From a checkpoint of a small mixture-of-experts model trained on Wikipedia.
Size: 8 layers, width 192, vocabulary 31572, 41.8M parameters.
Experts: 96 experts in each of 8 layers, 64 SwiGLU neurons an expert, 4 picks a token, a sigmoid router, a shared expert of 64 neurons.
Below are experts of layer 2 (counted from 0) of a mixture-of-experts language model. Rows are named router (the router's row for the expert), down (a neuron's output weights, with its number) and show model dimensions 0-191. Each number is 500 + 50 x the weight over its row's rms, rounded and kept within 0 to 999. Numbers have three digits each.
After each expert's rows: a language model's description of what the expert responds to. This comes from a sample of Wikipedia text that the model never trained on.

# expert 34
router:536494530489551544455497524534617610435451478462501584457522461572553448531496471417455589596433422461430504545467545549564496503536504428503480491524577523535562525407594488491527427548543487516473414403476449460559519473459550545418427587576522511471532581452436501522408466610426485446488464509509507463540518507517478507469399519475437477548501513495510575507441431542581517623378520464485462432415510482539469480469495556485513441494525415509504458436473432625511479513537462483548475467540466569567528413482453518491502531432483539517581590519465516483457511519551444535
down0:535468496426539486485531536542476558452578495563466430589595521560499550562553523482529609501533498449583526492428486461496606601522434494575474556473447458599518495506471461570464514482368461493484445631496472428435548429451509477504502438456469488463558523585508536471480572485534544487470541529517544530363500572540483457474522492386466461517546557569547496465481460543548529541483545560508459520501470391552522518486497447469542512508469549480577485601468431569547508411472471478443497604499537504493531501575430445487495557444441562490523646504520497490455468588562528444
Description: Final syllables of foreign, especially Arabic or Central Asian, names (Akhsikath, Laeq), and nouns like Cup, round, show, match, venue, throne.

# expert 0
router:503461529539527456431529478541576603453497507566538532478519538559501496518509516509482493575489412539478517532509482452539588496572478478461509465530501493537570572487606462551433391561512454621585467457486394503488529505446526539470381552576550519508518590420508531514392375523470536454464494523520546532528556497519430489563436498494414404556536585507513506514495460499590579637407477444504483430491458515511498449467495443484520471470543376467537444487522424516528497466524387553572482495557463578505473472452471587549476523406519481520538565482487453406464510459538454511
down0:539464420478519497553535588558399538408570480517459501545565518599479490469520498585504518421578459498597557531459518434525558543534472496551490544572461518498540552489447476536481433521472425509513424692489489439451490468428475442500504494530517480479502495515537506409514547520471533532427487506471458549402514508440445548528547528378395487496539443565559454514509484450500547455493488498561561383515419426423518455482506472470475517554493519498572526536493454470576562421549547560382507544521591416512487440510541517475419525430497555483517559437509530544554535582601478475
Description: Word-final pieces like -ler, -ner, -ger and role nouns (official, student, teacher), plus cells and brackets in tables, code and CJK text.

# expert 30
router:596508479498444456529492531552522590465530498497509551501486539540557485522428457465509512553526354433454518526541486515581502484500494435526529435607468498508473529436556519526454413460540430553522505381474358430539534496427493571412455600581544545554527479366417538512419436428490477475493404474510562437526547530514534492562389512521442484588510538500455483497567488534539580622389525492464514390459500530476481472450533410515565504478477468516522410454472503531469512517525470443532454531501505564560501496510513577444541545431567486535545582512527528440463506538524471471
down0:499477456539536433489546462577400476364546459558514485542552584507496557498529540495481556474632549495535487568486456496476587539495459546505461549426462501591505496486410479579453483456397460495512492642501421402441440447504494545459502560526403541511515512438516499576466519522489414468486459434467529530434573468465576552449521539428485492480550499606530472525528475515532529482509474445531531525537494500559579497500481574507422539630499525529528478478464531569425469420469492439437475631440532523490542475461526464532498495522425514449495452394506482619592552553529546491
Description: Adverbial particles like out, off, down, end, and list-item starts like "- L", "- P" in sports club honours and film lists.

# expert 25
router:514459487540511456451500477531614588517483538463506609474528558526555507556452530519446496584436428487392537518508477504600545510578461432448493450586557518526519492397579461526477411578480462576543463445480378489491562535479529568420390568556512501464495535447438488535360468537472464462469494569466521528534551477537523475548397451472445456538443499494482520487499478500585572565439493463526473454402533503565513453475497442467500431490563469479539409456493441592504491501462396488589494481482438555547497543444493546533518533490612449486488594500520476426480501524556453413
down0:458507524559533505536461579583435453433545433526431435536504494565503522532554500495465531476593493408561515528523455522520461606491487588434527591467483461519554523557447483484436455467432498487514453690455449425518497491484503547543532486512403479502543496500505516473437507444485491435464511522491513521387509471439485579536422488380478460458625459564505500515500549520587527452614548499562522505505460476385469502531479552493601493562553547563511502460450462579561521439471515486484416566415501473516564549491494499500468492388465429455468590439536589530519530545570535528
Description: Nationality adjectives and geographic names or pieces, such as American, German, Indian, River, Age, Pacific, Thailand, in geography and location text.

# expert 17
router:523447479496477558506480469507508533403535504580572548578529480545568441509586467554419451546475430539461573412531541570439533413482559473388546513567531535415506498471539523484469463507513465636548507417505466522529523478483461493453525503587538552438472499438529455398404547535494436500569443511509506510529468542577546459585499470464529421530469564500462471456517394555530600565408538451475461501494518518535478505468551509532414445402496469460474416458426461494582577474483505504573482428550466596572515513454431506478527452506589498577501616484454560536479464532567452524
down0:493410459479488510494465463581485559525536475502451490442476590489484513529531545510450548415538447521547530458447487429486550485480455650517473542493471529579531497514404518477468466439481452526542442677508490427498521466477461479575426561581545490530556631514475566436441545467567583422507441525503480563435531411434470510480486506368409473468515462515480431529533552490598482443526603453555550497482539475595567549532469517413491471495546538557491391559436412536539574546547511492495519447516487456499548479541451469545514475481446495461565585535443474521430533537525479523
Description: Single digits and short numbers, especially 1 and 2, starting years, days and measures in dates, lists and tables.

# expert 40
router:519457497507498429464555497596591581454519489563494551436498507547551494528493527514462510596442430477449516495491485468514555487561489452517512475563536517545563525469607536552506366472479419559600400455509408495519553515439509482410396580609494486458479533431470516449422480521466498405435482518497570555533562472582421450592416475485475407539507584523525455518500425474569595605407485446496501451454506509513532493473506422496505492463555403511540471498514402535493452506512427521588457492515471558507499560458443591491478529435525488478575555519476494423472490548545451447
down0:479405411524580491481584496591411463445605472553421465568556545519504452522594528520444491440582458502512532525425468407475534536466438549566479521500430416557543498480475525538494501559478495431489439673453560499508496561558505476522493473464484460534522503515519619458407544456536542550478442424463477595446530557430606520521528526384455487515543459505518541508513571490510467442557528518482541417464521412475509522550597506497443499510475556460462481557479445533524578397551560465488554546470582493506511499489558505440529557392518549477500607443471548482478488532539516464
Description: Relative and linking words opening a clause, like which, who, that, where, often after a comma, as in ", in which".

# expert 35
router:516470487529463484433534498571589580515506488560487563468503518524503492512488529469451507572493456458460512491476480472598563492530514457487497466564523490531523513477590466540478378514476434631558460439469413513501552530460535493432420529604533553482453516409459495488409473515474471428437472560486594551487585483575437439518429460504452413491510530538491448555481457530596577594409446434537420462495479534514496455480451448503554466475535387530537452485509412578469559526541391534549453506551434561543495475451446583566547545440542523453558571521532479408436517482594427448
down0:499430395504466431510519535490490478446536492551423442600496506525598608475573499547503435424561481407552503480461530434514526603463378553543489551533437465513513503485507465484504402476456409531504491655427552432440513506504483472530438476487460520487545588518449586513398555479503496555524463419466546552405543533471554488532489509382408549432598477505491498536511504552590478409471546471519542518462524573482567511515501454439512508520478564529574528483465524575599461439453520480573516562479518474537579477478486517527558541450499567503517569436541522474456528555508458411
Description: Content nouns and suffixes naming people, groups and media, e.g. film, music, album, -ism, -ist, -ians in Macedonians.

# expert 49
router:532458500513512437426540504551597588476510498568480548429493522540547491512486556522478522587438395490453516467487478466528529454586467464485529466578525504526563515455568476552462406500503419626596419440482411504493521503433515507425402566574547511475496542429457513507413447503456483449436478500546570566516569456549468486588392486516437422527512566547515480538491454522624584582408467449463494456446475495491517453494518436471518485498544391470520474494534425550531522508502394541586508485527460582494501486466453578528489548414552492453576573506485508410453513542578470453
down0:514467396486505486474530630530469520483539502573448532553491491555541538552472516541501556463553507455588534493496410431543579546483427512539480514579476442507598531472441537479472452407523440484532412688554534488457549426479502480600464545480434562531506482544473540463459545489519429540489494543543505513388476589444575535487532457369502471455557537540518539441511480550625510484452476500507585496580509447495536508512471523513501459463420567530492438540491420503581523500569503498403495580457471491585594517498514564559502554489418541552505550426513537472531478504584540445
Description: Prepositions like of, on, over, along, upon, plus line breaks ending table header rows before |---| separator lines.

# expert 23
router:516516437445463480430562608496575567445466492586444553528514466531552517553538496562410511591529396507458499507532499477503464456493424466435518484597493505487520636464546470545524375531455497500549453402369458456502555493498558510506416577566499540573491510415478494421390411536482467519494466536529523537557514530544488467577417590433407514407549528523377487537483436550562479567470478445506450490502510537538504476520456455455582541459556422488477430485467455487499482511495435550510471485423440603523449510481519554485458554452565466502541511471517516459488537399510490453
down0:442417378493579496566563515532456506462479467592516498537580485595572534570521562423440540445549499525516524475444465452522571474527443518561501487512493424465533507451436499524544521452484520442487458653474534474460479445501448498556476608479435419495530588474536587431391522555476520526480477513538465514436416516458549489501521484450458523495500427560496507521519533539541472506546547479579591426516487399378495523570471436484515475523452536496546438497468487567518522478562444387511419601454599495516590562499467460464465491453409569558512518420505537448472593520515498544
Description: Short consonant-vowel pieces inside names and rare words (ac, oc, ap, ip, c), e.g. Wil-c-ox, Crypt-oc-arya, Ensemb-l.

# expert 59
router:533577489422437467580543552462407444520459511465494520575474485479472568402481476537552486531521538520514575457505609597524569477486498450495427444523499456446443473520534472553438464496510466572417489420477564396464521622531464542520471487452530524466472454515529510426545461635468467542550448497435443521554448531380490439515481521433487472524527476467498520502544528508469461509497478505457411449496644535547514505391441565525518509477460524561432501520418508488527543480477450452476479532469520611532523496404527386541560397544497484584449504430463529601566446470413481519
down0:503461440481535475486580512509439552560463437579512474451510541467520471481581525569468539472541476460569497431490418387510541566514492552530501584476403502525590512515497564503557454443520501475529470638466478506464489434466395438525456509492399533542559496600463540545515521444551466474558501478475488514403582567400523480488490453407520521504490464473519469487481410439608496518522552560584555443523572384494543555568527526439468550557437549443493473532479492547511580482491622464487527595534515456535469528507521470481538509440339494445436513508540531500502517445546471390
Description: Line breaks ending list items, table rows and headings, plus sentence-final periods fused to words before a new line.

# expert 15
router:539495520517514495438489478495584538448517536539454594512524542504507450556528489514442500571434405544472505527475501454421570501525517451495491433538479497517508565478537535482459446550480426605573459459520430426523477486345519530471425558664550561458500563446482485465412404557429464495481434565464577506581544466507461480507490507456465421559569539530510524513478439561515569618422514483512506475460577518510464512460531433569425465475522400527497433460457438505526530499544391526482517461575444593524517540461466563550520543494495494514609591494464510473415490571601463469
down0:495535462465468513526642508551488530561530529498429475592454532480491532490457523538451503419514597527582474494481500468440495508547504584576492585518508500546489590455416570512504412464402483564576494626524460521491534468429405516576510582472499510463482603550498515552438586526521540507509521540543476554437542489418548486542560485403475514417488493526593439471528428474555554444613482460543596462553502378575577444550563514557465513498485496431447468557483489521516528484482480559457480561527597438520547544444526462544535513478433570492588528452531479510507509606519447497
Description: Two-digit numbers and number pieces in tables, scores, times and counts, like 20 March, 16:00, 3,827; also question marks.

# expert 63
router:597495489497499445473526489522595561522458521525509535445523517534536484513543477500485518612512433503463491454472501536587545493564482452474532500607543521552560539428584493515461406514553425583600414445465402567521510505421519545453424566554532515462499475457448526465371443573497483446529501535561616534538512474507491480578390430500427423540571524523504454540509455532601566586399475512486511432464506467482487425506536518523539480503547388538497463499521375595482561474507408538557454499515440586538555536472476583566531548488537483490526569542541503445470515521566503465
down0:547532537478475496440472573624445553578540471553451504487450492556464548520486595563433557478560451468469539567508514477488406544498505496478549512531523436576419482464431510435541481434507483495553519622452467464463443531571539491553499456525479425553535437563522473454515526457512425400542487562551540571444524508461527506491537503421440527525525560540470505473545602520579410473463519501570526499548486470455524535472413453489536498533457592485488550507366499468527440419502494481463473537609464570546605549549503448512492475450506613514448574444500606442498584635493530553
Description: Nouns following "the" or "of the", such as list, version, games, series, buildings, Awards, often before "of" or a period.

# expert 14
router:529445498519497434439540518559604578474512500554494540432505525541537485522525528512466518585453415501441498468490468472541561470573465456487534488569520506548560546439590527546488389518508406593605418455495395499494515519436512504449393576581529503473508538438466520484401465513474484431439487517536577548525565462551459471581398473499452410538518592537515454508498425507614589614397468464489507444442492499494477436497504440458516488494561390486532450502529408553508500528511398546580493496537457569507506500471456581527491542426533494464553561517478494417445501537568468453
down0:495461453443487504488470582545461478436505455539418481565579452543490483563509503504497460371524507469579489501490478419506497485421449567547479517576427483485526528457435535475531457506501472497476422716404487475460569574515511488603517496504503499534516553486426570434461520478570569537481458498443590571428516521504493460549551491396413515521472435512575503546539480549501507472545609528529571479453492387503528504557519505531475386533444546529502489483489478538556501393542508498428458574479543475476544514533478458573507548484416591499528538463394526453548587512559516414
Description: Scattered word pieces and function words, notably relative ", which", ", who", "the", from, and number pieces like 135.

# expert 57
router:547496450508522449414563502504562552463469526486502592479473525540542486547541509529504515571452434419425512483509477486527574465538463482551532503577477488531518537386529516599472364522492416577603384453488365485499571503472516521457430599581491493503507488419508506561387455550514459473446461461556519508551556452516436498563490532491468412508475558537511430495461453478531556575409476463461443432472482524512514553445515479483626459545520406550569446530501430581487528482536397530556521509499468596553507481456492570541480534474558472478588549527581430441444536539521450486
down0:571447386493506475465495553496437472466555602511472511490533585490416485558538530488470544418591517452486506482465476460473582583437517551648523519492492472566524495370427445492498470470424394527533416668465502509531504402540447443564487420483446496565464595557485551563459545489511541487530502563493399538457518541458518544596491537361438476513575501530505467464546550494561501449470537521523485520537454461511542400550490521536526460479469547495519447486510502548518433442476485473524497578531496504491534476422518501447505525451442485430535578404481520559502452602543461464
Description: Closing brackets after notes like "(2011 census)" and geographic or political nouns like state, Valley, district, World.

# expert 53
router:534450502523502444444531519557600576485500496546480547425495527543536483519534541528474523579449423504442505480498478471560562472567473453488531484573527510547563547444598520545475390533507413588601426453497395515499522520425512498453395582586523503476504547439458512488402462494479475428432466509542572551517567469552458469581390480498444408533516575539513473526486434521621589605406471442479503441444484497496483433509505437474511491490564389454530463499523409554523509525510388538585500506529460566493512497472440577522499539431530488488550562511496496420433509540569468449
down0:532503471426451527510483518490402526450516525505485425533558459557540510561584498517488517461499532551543597475419469479523526556453480521583471547548445475529507535497506503464491534493498476481472448743471499464456522451479396418620468427506479473516500570537466543496456539487541527499500449527492492501393502581423476521507509521402464498489480484532577519481462445498523550474582498546472591496507553421496514492484426437502447462471501545541550522578469568535532545454489538477460476640462560536555542513556489544523520555469443553555450654434449532440468511595622486419
Description: The articles the and an, object pronouns her, him, himself, and name pieces or numbers inside table cells and semicolon lists.

# expert 32
router:575436523505511429444524511520612601478493475515495568441517524544535507515516568524446534584435487532459541461480499466511474448562515426467561480569531474521554540409590496500506389522516423586599418431470409491503526506438481522408422548573539491516508504413491512441392424535450467468390474527541551537522553490568430500543464511491488376501449584558528469546489482547583593573414474451534522490462466530514462532512498456486537455488535426452454446464537500549442508523497413511568476462517508582546494513467424578532512527419615524446571525501462512430432504537596480499
down0:478505391436542541554440490586396495494513431499429499532509503539547511550556468477407512481556547432616517510470450450441574495455470533403504571526502486567494528479429542572520475503502442495488479605344578465479451483477510482543502458517518508526459510464566568529416581559489449534426477462432485487458531509502491476445486531348397534501539460528547456492511515449550529435469567581544520390564445486430526512448460439484563454494457545534485517482457543566559561419440570443475450545503549498492557568480480570482367493448564502470496593541514531517452517523584502541
Description: Possessive 's and final digits of years like 2005 or 1995, plus noun endings such as organisations, process, series.